{"d_expert": 32, "routed_scale": 6.53, "balance_bias": false, "router_z_loss": 0.0001, "init_std_router": 0.00611, "lr_router": 0.00067, "norm": "rmsnorm", "tie_embeddings": false, "optimizer": "adamw", "lr": 0.00237, "beta1": 0.9, "batch_tokens": 65536}
Below are experts of layer 2 (counted from 0) of a mixture-of-experts language model. Rows are named router (the router's row for the expert), gate (a neuron's input weights, with its number), up (a neuron's input weights, with its number), down (a neuron's output weights, with its number) and show model dimensions 0-127. Each number is 128 + 32 x the weight over its row's rms, rounded and kept within 0 to 255.
After each expert's rows: a language model's description of what the expert responds to. This comes from a sample of Wikipedia text that the model never trained on.

# expert 40
router [169 113 114 100 112 160 108 144  79 156 164 135  82 178 101 151 142 152 159 101 152  83 138 166 221 159  89 132  55  83 130 137 169 132 130 110 126 145 185 157 140 132 127 104 138 127 168 125 111 173 115 154 162 126 135  84 138  99 147 150  78  59 161 110 201 151 139 139 115 132 130 126 134 145 143  80 128 120 103 120  92 152  90 123 126  74 131  84 118  67 148 175 134 164 139 181 115  70  96 163 142 117 131 164 131 103  93 154 132 128 103 112 164 169 113 146 147 126 156 205 162  99 120 169 224 135 126 171]
gate0 [ 85 179  71 155 108 200 146 181 130 149 137 181 119  99 118 116  86 124 125 101  78 147 178 134 169 166 136 197 142 106  82 114  89 155 121 125 170 117 140 129 133 108  90 164 196 139 151  86  86 139 185 130 107 109 130 129 154 161 100 131 102 110 147  75 150 184 139 151 106  86 124  74 189 157 135 127 131 170 137 118 194 131 127  83 106  95 131 116 158  78 123 118 127 173 137 130  95 122 125 117 147  97 184 176 110 136 128 123 140 160 141 108  89 161 140  60  64  98 139 112 158 147  79 141 188 117 139 180]
up0 [ 71 143 195 155 124  68 179  92 140 101  69 110 173  95 119 118 145 160 150 136 142  64 172 116  92 120  98 118 144 121 134 103 130  89 165 108  99  98 130 194 135 146 166 129  98 152 128 110 156 153  28 124 108 108 100 107 133  62 161 119 142 182  72 166 137  78 141  94 132  98 189 137 132  95  95 101 190 146 130 112 149 143 168 140 152 159 116 151 127 168 130  74  80 131 177 126 138 170 161 110  99 163 129  81 112 121 130  89 151 124 163  97 185 157 163  99 140 139 128 170  96 137 123  94 125 110 132  78]
down0 [141 125 113 121 158 126 130 132 136 121 111 158 111 167 114 124 114 177 112 150 114 190  29  84 181 122 150 153 160  96 136 109 166 114  88  70 102 147  29 101  77 173  91 133 135 129 112 128 175 117 123 120 134  95 161 165 112 122  91 157 124 133 180  93 118 180  97  95 142 143  98 125 124 145  97  92 139 118 120 166 148  82  99 158  93 127 120 144 101 130  86 137  66 156 153 143 157 131 161 137 143  60 128 129 114 182 123 104 165 151 130 155 174  68  96 198 163  90 180 137  81  87 157 156 177 112 105 141]
gate1 [145 115 194 101  92 187 163 184 126 127 134 172 130 190 158 172 126 173 117 167 174 144 115 132 177 158  82  99 139 104 110  82  97 167 169 130 126 106 142 165 138  77 172 123 141  94 130 116  85 124  60 166  96 163 173  82 158  92 109 157 125  65 128 102 160 129  92 147 125  88 149  97 148 115 126 119 115  85 160 137 130 114 103 125 166 112 124  57 101  92 130 219 100 131 134 158 121  98 121 151 134 111 143 155 159  71  79 144  81 141  93  87 137 134 113 121 182  50 153 101 144 113 112 120 137 101  98 132]
up1 [174 131 105 129 162 116 133 132 135  89 155 154 119  64 159 115 147 176  78 161 151 193  97 106 141 107 162 145 127  70 101 102 114 145 176 147 107 153 170  98 150 105 129 154 149 127  98 113 169 124  97 113 134 113 134 157 160 189 131 142 131 158 189  96 182 158 145  86  92 140 211 118 103 215 142  84  88 118 103 107 157 125  96  71 144 157  99 119 132  74 153 117 122 106  96 100 156 163 117 134 155 110  99 139 176 106  92 133 120 190 185 176 142 138 187  93 132 186 133  99 137 137  96  72 143 165 165 132]
down1 [129 120 137 169 121 153 163  98 105 177 111 135 156 156 161  80 154 101 170 172  82 146  69  23 134  82 134 171 122 158 134 141 155 130  90 105 140 128 123 153 233 168 177  78 170 128 100 153 135  87 117 175 165 114 123 145  94 155 153 133 204 135 110 138  91 122 172 138 169 143 168 162  91 121 146 120 119 125 122  84 137 148  92 130  78  85 171 120 164 118  63 159 122 130 112 133 143  96 124 106 101 118 125  64 136  76 105 117 154 134 154 131 149 123  91 110  98  94 183 147  92 102  95 174 133 142 113 144]
Description: Middle letter pieces inside names and rarer words, often vowel-consonant bits, such as Stoy-ank-a, Visuddhim-agg-a, ste-ep-le, outs-our-cing.

# expert 58
router [171 113 129 106  96 148 115 141  96 167 127 133  68 160 105 190 155 157 137  87 155  94 128 163 187 190  80 109  93  87 133 142 182  81 143 117 129 112 127 151 173 116 116  65 100 102 154 154 112 179  99 164  92 110  98 107 116  78 153 140 113  89 133 116 178 114 121 149 124 150  85 142 145 129 135  81 148 136  73  99 142 166  84 107 153 105 130  70  93  90 155 144 135 158 163 199  73  90 112 174 134 153 153 181 105  77 129 130 146  95 123  99 161 161  84 161 161 126 169 180 147  92 131 195 158 103 123 127]
gate0 [153 145 116 101 135 169 106 201 103 161 164 180 126 197 144 113 157 167 172  83 136  89 130 110 154 128 111 127 134 134 120 188 129  84 119 117 125  81 103 154 144 124  79  94 130 127 134 150 120 181 155 158  45  88 119 129 147 156 135 155 122 135 123  85 200 107 122  78  54 155  82 138  88  46 153 125  93 130 114  77 101 168 124 182 103 105 117 100  93 119 142 120 116  81 127 179  96 100 168 135 111 138 189 129 111 100 137 119 159 110 115 170 152 146 128 182 116 125 117 130 139 108 128 135 162 191  95 195]
up0 [182  92 117 172 109 139 118 114 151 163 108 154 136  87 175 113 118 156  95 153 177 159 105 160 120  75 134 171  90 118 111 127 156 138 158 115 175 133 127 162 177 130 174 140  90  93  85  81 133 158  71  63 127 129  61  97 148  89 118 148  92  64 114 138 126 153  97 124  98 130 142  65 156 139 162 114 120 162 120 100 153 149 146  73 141  78 166  99 115 137  80 153 141  49 134 107 129 134 183 139 185 104 147  93  91 135 159 145 117 127 140 149  96 150  72 119 205 179 100 113  91 156 110  97 106  89 105 172]
down0 [116 160 170 119 156 148  62 125 122 145 114  81 100 206 143 168 117 141 156 162 120 135 125  89 105 149 158 148 128 113 133 122 137 113  98 133 121 153 154 150  89 118 124  49 139 161 117 165 135  99 190 161  81 137 103 121 122 134 117 130  84 109 188 147 107  97  84 133 122 129  86 168  86 125  55 112  84 120  67  87  82 112 195 126 166 125 145  94 102 152 143 106  98 126 116 163 171 112 108  81  95 144 124 134  92  88 136 187 169 107 124 116 149 136 112 144 137  99 126 186 113 164  77 185 197 116  61  70]
gate1 [143 174 113  93  87 173 135 136  71 129 102 107  75 132 120 158 140 120 162 128 153 139 122 107 130 144 136 118  82  97 164 131 172 132 106 138 141 115 182 139 109  95 109 133 111 144 109 173  87 166 116 136 168 115 108 101  86 134 165 179  68 101 115 137 146  94  74 118 100 139 143 173 134 123 175 107  99 215 101  79  89 178 138 170 150  96  80 144  94 129 118 169 129  97 152 179 124  99  90 159 135 133 215 205 103 135  86 155 141  78  74 138 171 160 113 102 135 109 128 110 165 119 184 137 114 143  80  64]
up1 [130 164 155  72 120 162 127 116 105 139  81 143  96  88 166  99 138 148 115 104  94 153 120  98 122 123 149 119  80 134 127 109  98 190  97 144 166 138 124 126 127 195 128 185 148 181 135 122 139 138 105 117 169  95  94  90  73 182 184  88 122  96  85  70  77 140  68  75  99  92 157 111 114 127 157 119 114 121 176 100 141  88 118 148 104 128 162 117 110 146 110 175  85  75 118 139 116 138 153 132 156  95 119 144 102 210 108 131  80 133  91 117 192 141  85 110 111 109  92  78 178  94 128 150  80  55 102 133]
down1 [129  87 133 133 143  75 174 102  86 177 140 192 153 149 114 140 125 133 136 144 146 158 158 159 107 204 128 118 247 145 157  62  69 153  91 155 125 110 167 109 124 132 160  99 148 112 153  78 156 157 130 148 121 131 174 124 126 108 154 123 158 110 136 178 120 133  92 132 128 133 126  79 150 131 104 115 125  56 176 146 116 161  93  69 136 169  94 110 192 171 141  83 137 130 133 138 139 129 156 120 120 182  80 107 109 136 101  88 130 162 156 194 126  86 143  87 117 105 140 144 138 148  83 174 109  67 109  95]
Description: Given names, institution and place names, and two-digit numbers, such as Royal Shakespeare, Nintendo, William, USA, dates like October 23.

# expert 44
router [160  91 108  84 136 123 148  88 110 178 112 133 107 194  90 158 169 170 147  77 161  96 123 197 203 152  96 122 129 133 135 155 188 106 103 112 135 108 176 129 154  94  90  98 111 113 167 172 107 159 100 181  97 103 131 109  88  88 191 133  80 119 156 137 149 123 146 132  72 144 155 150 115  83 126  76 158 150  78 129 117 143 111 102 167  85 116  60  87  96 125 135 140 177 175 174 129 102 115 138 183 133 168 166 107  97 136 116 144 139 101  95 176 173 102 128 146 146 186 179 153 131 153 170 136 121 104 137]
gate1 [110 130  63 117 118 151 149  63  82 130 124  99 174 141 137 171 136 132 153 101 126 187 138 166 155 109  65 131 117 124 111  83 151 117 124  87 165 133 143 167 111  65 170 106  37 128 140 112 168 184 147 108 132 135 152 120 105 109 156 103 212 204 122 180 151  84 182 138 134 106 107  73  68 114 132  79 128 112 117  97 151 124 123 121 120  72 145 104 118  87 174  93 135 160 167 144 161 116 122 140 115 167 169  89 139  59  89 100 114 124 122 108 102 133 166 109 105 126 128  93 136 170 197 112 137 129 133 130]
up1 [115 154  81 177 128 175 135 194 129 150 120 112 151 102 134  50 148 109 106 143  81 126 128 133 219 109 145 137 152 153 109 112 123  98 110 124 137 187 115  96 134 127 146 141  99 180  77  65 167 153 124 123 193 148 138 134 124 101  54 102 172 108 165 148 132 163 155 101 127 133 187 148 129 144 125  91  53 135 116 159 116 116 133 151 122 116 116 184 134 123 179 105 110  68 169 137 115 175 181 107 110 100  94 131 153 139  79 106 159 124 120 124 100 115  72  65  99 166  83 137  90 127  93 157  93 188 126 134]
down1 [144 140 186 133  89 178 125 158 145 113 188 118  72 100 153  49 186 161  95 144 114  98 113 166 136  67 168 133  82 122 141  90 136 103 109 124 121 155 122 141 136 201 109 121 145 134  96 117 141  80 176  81 124 159  93 119 132  70 140 111 137 110 122 142 135 128 118  93  73 143 170 120 109 120 170 105 138 110  50  79  80 120 137 126 131 176  53 104 117 131 161 101 113 124 108 143  92  90 116 122  87  95 117 186 145 138 132 149 161 109 134 208 136 143 102  99 120  98  36 116 115 119 131 132 164 185 133 148]
gate2 [132 116 164  53 141 102 155  92 142  91 139 120 126 137  41 110  62 154 103 122 113 165 125  65 143 144  82 152 116 123  60  97 139  90 127 118  77  86 137 154 116 141 109 129 133 127 169  98  86 155 138  95 155 155 210  82 170 104 126 122  53 132  93 153 148 135 154 131 131 134 122 142 140 118 162  35  71 135 117 110 123 143 160  84 134 108 133 108 146 125  96 182 101  82 175 167 106  70 153 150 129  93 168 103 180 142 125  88  96 153 144 125 167 125 148 173 127 134 179 154  99  90 116 138 163 113 160 142]
up2 [ 94  96 122  96 147 129 148 130 194 150 148 108 133 110 164 100 128 130 102 140 133 144  99 100 130 126  94 109 160 183  99  96 108 102  81 166 115  80 144 162 103 107  91 154 148 135 111 106 143  67 134 102 128 141 179 126 145 138 148  83  90 171 119 141  73 130 201  79  89 159 153 194 158  72 156 122 141 122  79 152 122 139 109 140 170 143 116 140 151 128  74 171  94  76 166 149 181 104 113 110 118  70 101 122 189 154 153  47 102 195  97 134 176 148 161 156 139 145 203 128 136 131 129 105 107 181 122 166]
down2 [125 173 109 164 104  99 130 189  64 151 151  56 122  89 158 140 122 103 145 133  69 104 149 125 131  82 144 125 159 109 125 130 151 141 109 163 117 117 105 126 145 133 121 114 161 143 107  75  97 155 143 130 129 200  90 196  82 161 160 157  62  98  94 160  88  73  79 144 143  90 129 101  94 136 165 168 108 116 158 107  97 141  57 177 109  96 148 116 138 168  61 138 108  90 123 120 138 159  97 116 146  93 154 113 174 158 127 124  58  95 115  80 145 160 130 137 104 136 176 155 107 114 154 176 156 183 173 162]
Description: Field labels and markup in infoboxes and tables: |---|---|, "classification", "Population", "-" list bullets, and "ership" in "Ownership".

# expert 36
router [173  97 133 104 108 147 104 117 123 131 110 125  93 163 108 144 185 147 127  91 168 113 133 176 178 146  67 101  97 111 140 165 156  72  90 144 133 128 173 165 155 106 100  57  83 136 146 170  71 178  84 141  93  87 136  86  83 108 179 153 104 117 126 104 193 118 138 175 116 166  85 160 112 124 149 121 145 135  81  88 100 146  93  93 176 125 104 118  89 113 119 158 144 166 177 168  78 104  85 177 146 141 161 147 131  80 130 122 123 106  73 129 152 185 131 160 152 116 184 148 138  94 178 173 156  95 103 116]
gate1 [114  82  94 170 111 124  79 138 146 140 125 101 141 220 138 149 138 168 149 141 124 165  82 119 111 123  71 140 116 131 163 125 133 140  62 130  94  83 154  98 112 128  99 107 136 169 142 106 114 163 175 143 121  70 170 139 114 125  94 106  91 130 138 193 133 176 117 153  63 113 159 153 112 125  77 139 123 127 128  76  89  97  63  87 151 156 129 101 106 147 105 181  72 132 171 128 191  95 128 155 126 101  77 224 144 138 117 102 152 163 138 118 145 137  77 173 101 108 212 106 148 116 103 130 109 145 105 122]
up1 [141 177 181 112 130 143 110 117 129 121 145  87 142 157 146 121 158 108 151 153 152 164 151  89 106 132 173 120  94 111 163 152 122 149 193 140  61 192 141 157 150 135 152 129  94 155 147 104  85 103 136 138 185 182 121 123 137 126 117 120 129 130 130 159 161 123 211 130 112 135 151 136 137 104 117  93 178 183 134 133 106 144 187 148 121 115 163  96 147 176 162 105 115 108 165 150 132 117 149  92  95  67 115 114  50 141 204 113 147 177 191 136 118 165 180 132 119  67  91 146 180 132  90 197 128 144 200 139]
down1 [130 125 133 150 176 112 136 112 104 132 106 195 154 191 138 114 109 138 133 128 160 123 176 144 180 103  96 132 145  72 116  74  89  88 126 184 142  74 122  88  80  75  70  99 117  78 110 107 176 157 145 131 144  77 135 142  34  70 126 199 117 163 115  50 102 148  81  93 127 132 156 117 148 124 118 129 114 179  85 139 172 105 152  82 124  87 133 139  90 135 122 121 166 100  93 124 157  73 141  76 132 160 151 139 108 115 124 129 130 161 110 113 157 163 127 133 163 137  83  92  96 110 154 154 112 119  83  85]
gate2 [180 111  57 124 153  89  97 131 114 102 122 154 107 152 110 100 164 106 112 135 140 150  88 166  81 166  65 127 112 110 147 159 135 140 144 129 149 133 141  78  98  98  65 122 179 110 130 152 108 152 104 201 155 152 154  98 113 135  99 140 159 188 127  88 108 183  96 124 127 216 123 150 119 153 119 170 174 115 149 157 123 127 122  79 129 123  93 118 104 120 107 135 107  97  99 135 157 178 135 103 163 203 120 105 105 110 180 108  85  99 100 180 151  71 184 171 148 156 154 116  95  83 140 138  78  94  61 152]
up2 [128  90  66 163 140 146 171 105 116  98 133 143 149 218 148 121 103 155 146  91 145 150 137 184 141 120 133 160 143 148 104 158 161 130 133 113 109 130 179 151 116 129 103 116 149 134 168 120 149  85 150 145 122 175 125  98 134  92  65 120  96 149 125  47 110 139 163  95  87 101 134 125 128 105 100  90 134 110 106 135 153 162  99 179 118 150 134  88  62 193 122 117 108 158 128 116 170 148 110 121  90 112 136 137  51 162 144  68  74 148 163 104 228  87 102 157 110 154 111 147 122 199 152 133 159 157  71  93]
down2 [137 108 152 150 114  88 179 117 107 202 122 103 119 108  99 158 110 144  63 139 133 102 174 115 144 109 177 120  57 124 133  99 102 105 155 115 124 167 151 144 108 153 192 151 124 133 143 100 122 147 143 121 188 152 137  23 162  93 126 118 131 114 150 185 242 160 183 166  86 123 121 125  88 125 155  72 147 132 179 129 179 114 151 140  98 102  93 111 113  86 126 146 163 132 105 183 107  97  85 116 143 132 119 121 105 148 177 156 118  82 110 111 133 135 163 162 153 128 133 116 136 153  58 140 118 178 140 102]
Description: Line breaks right after wiki section headings, plus list dashes and table pipes that open sections, as in == History ==.

# expert 49
router [145 112  89 100 101 156 137 105  91 163 121 156  86 178  76 177 136 168 151 116 153 119 122 161 190 173 105 145  84 103 126 138 169 122 139  73  98  90 153 135 154 112 117  80 136 100 173 108  97 182 107 168 114 115  89  84 147  88 157 194  81  80 146 120 164 125 140  96 104 121 152 168  99  72 118  65 187 169  74 119 144 187 124 112 147 111 115  64  99 115 161 136 109 123 133 194 111 119  97 138 142 126 139 176 105 153 119 150 177 118  97  65 165 156  65 130 149 106 126 178 141 124 111 149 142 150  87 136]
gate0 [143 159 141  98 145 132 142 122  99 176 140 126 114 132 159 125 164 135  32  78 146 143 136 131 111 131 125 137 143  89 173 150 116 112 153 102 201 120 115  77 117  96  90 131  94  85 116 124 125 151  87 177  82 150  99 156 116 218  93  65  89 117  94 130  98 160  91 107 148 106 104 132 122 143 107 126  77 174 138 116 157 114 176 128 142 138 140  82 217 178 140 137 220  86 140 132 127 138 107 169 124 109 181 142  96 131 146 119 104  40 100 173 124 115 120 134 160 100 129 101 140 146  89 171 120 147  83 128]
up0 [134 113 150 148 134 114 164 133 176 113 114 132  85  77 129 164 138 158 128 145 139 154 153 123 144 126 129 103 132 137  99 134 112 137 134 169 140  92 112 159 196 137 180 115 117 162 132 177 140 104 102  99 202 135 191 110  93 111 166 179 200 137 132 120 147  62 174 152 171 182 114 158 177 159 133 131 130  64 106 121 149 167 107 120 123 137 107 164  85  76 164  80  65 178 108 102 106 108 135 128 113 180 117 131 181 140 151 160 102 154 125  85  99 134 163  60 104 188 154 184  69 123 144 108  97 126 158  75]
down0 [142 200  98 134 102 128 127 119 150  92 128 207  97 121 155 165 108 117  95 105 102 134  95 167 110 111 134  70 104 158 149 122  89 140 165 142 158 166 132 101 124 116 123 115  72 170 123  63 153 179 156 135 135 137 121 112 176 204 168 107 108 143  81 103 126 162 119  81 135 182 149 139 112 109 136 121 135 126  86  70  51 150 113 151 131  59  55  87  86 160 102  97 181 117 153 139 129 146 108 120 144  95  79 105 138 152  97 130 100 114  87 156 155 114 140  51 125 174 117 120 170 153 109 151  83 123  89  95]
gate1 [118 142 135 192 130 137 152  91 135 111 191 123 145 186  89 155 129  73 159 137 150 168 107  68 208 134 118  65 138 146  89 107  89 107 209  95 118  90 118 114 111 133 131 115 152 147 133 114 155 134  74 116 101 154 176  94 183 100 108 127 114 122  81 137 113 113  96 113 113 190 101 125  68 149  97  79 138  83 126 108 134 143 102 154 149 137  85 131 126 113 179 128 130 126 138 120 107 129 114 149  72 112 118 177  95 164  75 174  35 112 167 129 164 153 114  86 151 130 118 157 145 123  79  91  79 121  76 119]
up1 [ 79 142 121 101 107 119 123 175 169 101 123 106 122 166 147 118 194 147 122 122 148 126 133 131 118 119  74 102 124  94 127 139  88 155  93 154 113 173 107 111 165 169 139 115  87 139 121 116 141 113 180 170 102  38 165 161  96  62 125  80 158 117 168 187 125 195 125 181  96 154 123 146 175 174 161 158 138 107  76 111 151 124 109 123 149 149 175  33 132 185 147 127 150 149 116 135 135 115 116 105 140 179 117  95 140 150 142 131  97 114 124 178 112 162 192 166 121 130 128  96 103  90 200 167 151 138 107  71]
down1 [ 87 140  80 174 132 134  93 117  58 157 121 102 143 131 134 155 135  94  97 166 164 160 143 108 194 131 128  41 166 112 124 143 114  91 180  99 161 171 134 184 147 110 133 154  95 175 152 157 147 169 124 123 125 121 114  87 168  92 100 183 157 169 103 122 112 133 141 103 103 133 179  99 103 187 131 131 118 162 117  79 141 151 150  81 177 160  99 204  98 142 108 181 124 108 133 165 131 127 134 156 135  65 170 167 164 143 138 153 133  66 114  76 162 138 120 179 111 160 130 105 107 126 117 107 181  84 170  91]
Description: First words of infobox fields, table cells and headings after line breaks or pipes, like Location, In office, second round.

# expert 6
router [172 110 126 102  95 150 112 141  90 164 124 132  69 158 104 188 153 161 137  91 159  95 123 164 185 187  83 114  92  94 132 146 184  91 141 112 126 116 128 152 166 113 115  64  97  98 148 155 107 186  98 166  93 115  97 100 114  73 155 141 107  89 133 118 181 117 117 153 120 152  89 137 149 126 138  81 145 140  72 102 140 158  80 101 160 108 130  66  93  86 160 148 137 159 169 199  83  87 107 172 137 148 150 185 100  81 123 133 145  94 127  94 152 162  85 156 160 126 163 179 143  93 128 190 164 113 129 130]
gate0 [148 139 158  86 121  96  95 116 137 193 109  89 114 124  93 150 134 138  89 125 148  28 153 175 131 114  84 165 107 126 134 154 160 104 106 111 135 133 111 129 155 134 129  72 145 113 142 142  78 122 119 149 128 126 110  86 137 143 148 151  88  86 130 164 208 116 152 141 144 138 163 118 174 153 168 179 125 158 122 126  81 180  73 136  93 124 117  89 159  78 111 198 133 152 146 164  61  77  71 172  80 148 198 140 173 121  91 104 115  95 151 117 124 128 153 103 164 109 142 177 158 137 193 164 177 123 115 147]
up0 [126  96  55 137 109  81 131 205  81 123  63 121 108 193 131 159 174 114 115  98 132 171 126  92 123 167 101 151 154 158 125 158 176 150 123 144 111 122 150 125 120 113 116 101 146 164 160 131 183 157 138 117 105  47 117  91 138 117 125 133 119 120 189 153 156 175 190 106 135 166 141 107  68  98 149  73 171 105 128 127 129  96 118 135 179 152  80 101 161 181 181 116 167 116 143 127 111 171 161 123 138 162 132 105 114 131  83  55 143 124 141 161 155 169 130  90 115 154 169 114  99 111  95 156  80  67  91 128]
down0 [225 151 136 101  73 120 102  86 159 171 109 120 141 151 180 120  56 160 142 149 147 171 171 112  49 178  76 132 109  93 169 123 151 118 173 135 109 111 134 147 155 170 125 126  90 118 115 134  68 136  80 105  91  98 204 101 156  70 128 124 131  94 128  82  90 120 133 158 128 162  88 147 127 170 180 175 118 145 176 123 116 149 165 101  83 121 156  78 140  96 173 157 115 141 168 172 143 136 107 187 148 132 127 171 145 116 101 112 118 100 126 126 148 137 137 109 116 169 130 181  90  80 124 113 102 153 114 101]
gate1 [104  92 101 123  42 197 133 116 120 127 172 148  86  82  80 104 138 147 143 142 106  81 161  75  82 129 122 159 157 168 153 144 137 133  72 168 157 156 154 145 109 159 103  71 139 165  98 115  52 108 123 108 143 122 158  96  76  61 118 159 137 115 194 188 148 128 124 145  96 122 121 150  74 127  63 142 153 107  82 138 121 136 112 128 127 156  80 118 166  94 164  95 102  93 144 133 116 139 119 154 159 155  79 146 116  71 153 161 170 167 150 109 158 187 146 130 142 144 152 144 113 160  96 168  91  94 118  81]
up1 [126 170 114 143 148 104 130 171  58  85 144 105 208 140  95 175 157 140 135 176 120 146 120  74 153  99  57  85 124  70 161 146 164  91 129 159  70 109 112 142 111 114 171 162 128 127 149 116 105 143 144 111  92 138 186 124 186 146 148 189 134 155 160 102 132 196 114 163 165 103 134 141 147 179 127 172 141 138 109 129 153 134 102 177 147  86 170 176 108 139 163 132 182 113 127 160  48 135 132  93 125 124 148 124 120  80 156 106  73 100  98 156 109 158 161 167 125 142 162 124 140  67 113 170 133 151  98 163]
down1 [126 131 115 143 134 130 139 135 147 180 150  83  41 127 181 124 162 129  48  98 122 145 123 120 127  97  87 108 125 115  92 152 218 172 154 131 121 155 168 171 119 107 120 114 106 135 106 170 145  77 116 135  83  85 112 113  91 123  96  74 138 129 141 139 179 110 126 183  57 171  73 126 129 150  88 112 107  85 127 123 138 108  91 101 135 117 106 119 165 110 116 122  84 186  82 183 157 106  64 157 152 134 147  79 166 130 156 127 125 151 163 119 117 183 105  78 135 135 136 183 168  66 124 123 141 157 177 152]
Description: Number pieces in tables, coordinates and stats, such as 230, 0 and 20, plus nouns like University, Cathedral and period.

# expert 26
router [171 122 123  88  90 146 136 152 112 167 140 144  69 156 113 194 156 138 141  76 168 104 138 165 186 186  79 125  96  98 150 129 175 109 159 131 153 116 133 141 167 113 133  79 108 104 167 139 117 184 109 151  99 115 122 106 122  78 156 147 107  76 148 120 175 129 122 156 133 153  99 129 152 138 155  73 118 117  78 111 125 162  48  85 145  89 137  74 112  64 169 148 143 148 174 184  83  71 111 154 150 141 146 162 103  69 127 133 133  98 139 102 142 175  92 140 154 126 190 170 150  83 122 191 168 124 140 124]
gate1 [139 109 152 103 107 222  88 128 175 125 111 146  55 113  67 129 119 140 123 128 146 148 210  98 128 126 160 135 139  94 150 161 150 119  63 111 154 112 133 132 141  63  86 139  96 121 136 124 142 135 132 179 135 141 160  83  95 111 123 160 168  78 129 158  84 132 148 160  95 140  91 108 189 104 151  98 122 167 115  88 132 124 146  99 138 118 108  95  60  91 133  72 176 163 149 139  94  81  42 151 123 155 114 110  89 141  99 132 139 130  80 156 124 177 115 158 114 125 151 135  91 104  79 189  97  78 162 109]
up1 [118 169 214 173 154 134 149 130 147 111 165 138 112  96 101 126 113 138 128 134 174 188 178 110  79 118 135 187 122  94 165  88 109 100 126 114 148 138  70 139 121 112 117 159 117 161 186 177  96 105 191 145  87 134 188 109 146 147 105 112 108 103 108 162 107 102 108 163 124 147 115  72 153 106 141  61 117  96 137 164 158 140  96  77 133 109  88 181 159  77 139 142 170 156  94 111 147  74  66 133 126 139 160 111 144 118  98  87 106 108 172 158  96 138  81 131 114 116  60 146  99 125 127  88  77  63 158 117]
down1 [167 113 117 132 109 140 141 107 132 114 123 115  63 165  97 100 145 178 101 122  85 152 137 118 202  94 104 126 132  76 164 102  59 156 163 125  91 131 112 154 191 125  95 151 143 179  92 116 143  94 199 107 191 100 145 148 128 123 103 147 198  87 119 141 119 145 169 102 100 107 114 105 172 146 112 124 130 136 110 165 132 102 149 163 118 153 156  98 141 150 131 123  92 131  76  87 111  86  80 122  76 141 112 131 136 178 151  89 115 177 196 175 204  95  78 143  96 128 131 131 127 141  38 106 141 135  93 151]
gate2 [152 110  82 100 130 183  88  85 127 134 161 117 107 166 136 161 138 157 101 150 128 113 138 106 140 176 113 178 116 109 111 159 165 105 136 178 155 130 189 121 154 108 158 101 103 124  67 142 130 180  74 131 120 161  62  83  78 135 152 152 151 106 155 141 206  97  82 118 122 159 111 175 119 152 166 122 102 167 101 112  76 205 115 137 183 134 137  69 148 114  78 123 161 101 207 151  80  95 159 131 140 130 138 142 124 113 161 116 148 103  95  85 149 151  90 180 146 135 118 143 177 118 184 124 123  90  91  87]
up2 [ 92 140 147 148 153 181  90 163 156  80 131 133 167 105 139 109  60  99 109 120 163 186 122 136 127 153 152 149 178 133 186 159 129 122 133 100 199 185 152 134  57 148 122 108 125 114  94 115 146 111 137 103 102 139 110  75 142 148 173 121  78  49  66 127 116  95 170 101 148 119 128 120 166 180 160 129 121  95 120 193  99 125 124 126 177 125 172 104 166 122 128 119 133 141 153 127 164 125 145 183 110 132  88  90 140 170 118  85 105 105 113 143 111 120 114 171  99 146 176 156 116 203 130  56  87 111  66 104]
down2 [129 161 152 178 106 112  90 112 176 116 138  89 150 104  94 137 102 127 158 104 100 110 186 166 183 102  67  76 128 114 155 143  73 108 124 124 151 120 127 152 157 140 164 115  92 200 102  77 184 138  75 149 162 157 140  89 142 112 137 180 132  99 153 101 153 105 159  95 185 140 119 151  56 104 122 128 127 131  61 137  70 115 106 177 115  91 150 138 143 141  96 145 115 115 155 154 115 115 186 186  87 121  76  80 120 124 147  98 157  80 139 115 178  94 124 121 196 100 113 143  98 169  69 132 161 107 126 157]
Description: Small numbers such as 10, 9, 12 following a dot, dash or colon in model names, dates, sports scores and coordinates: Y10, 12–25, 02/10.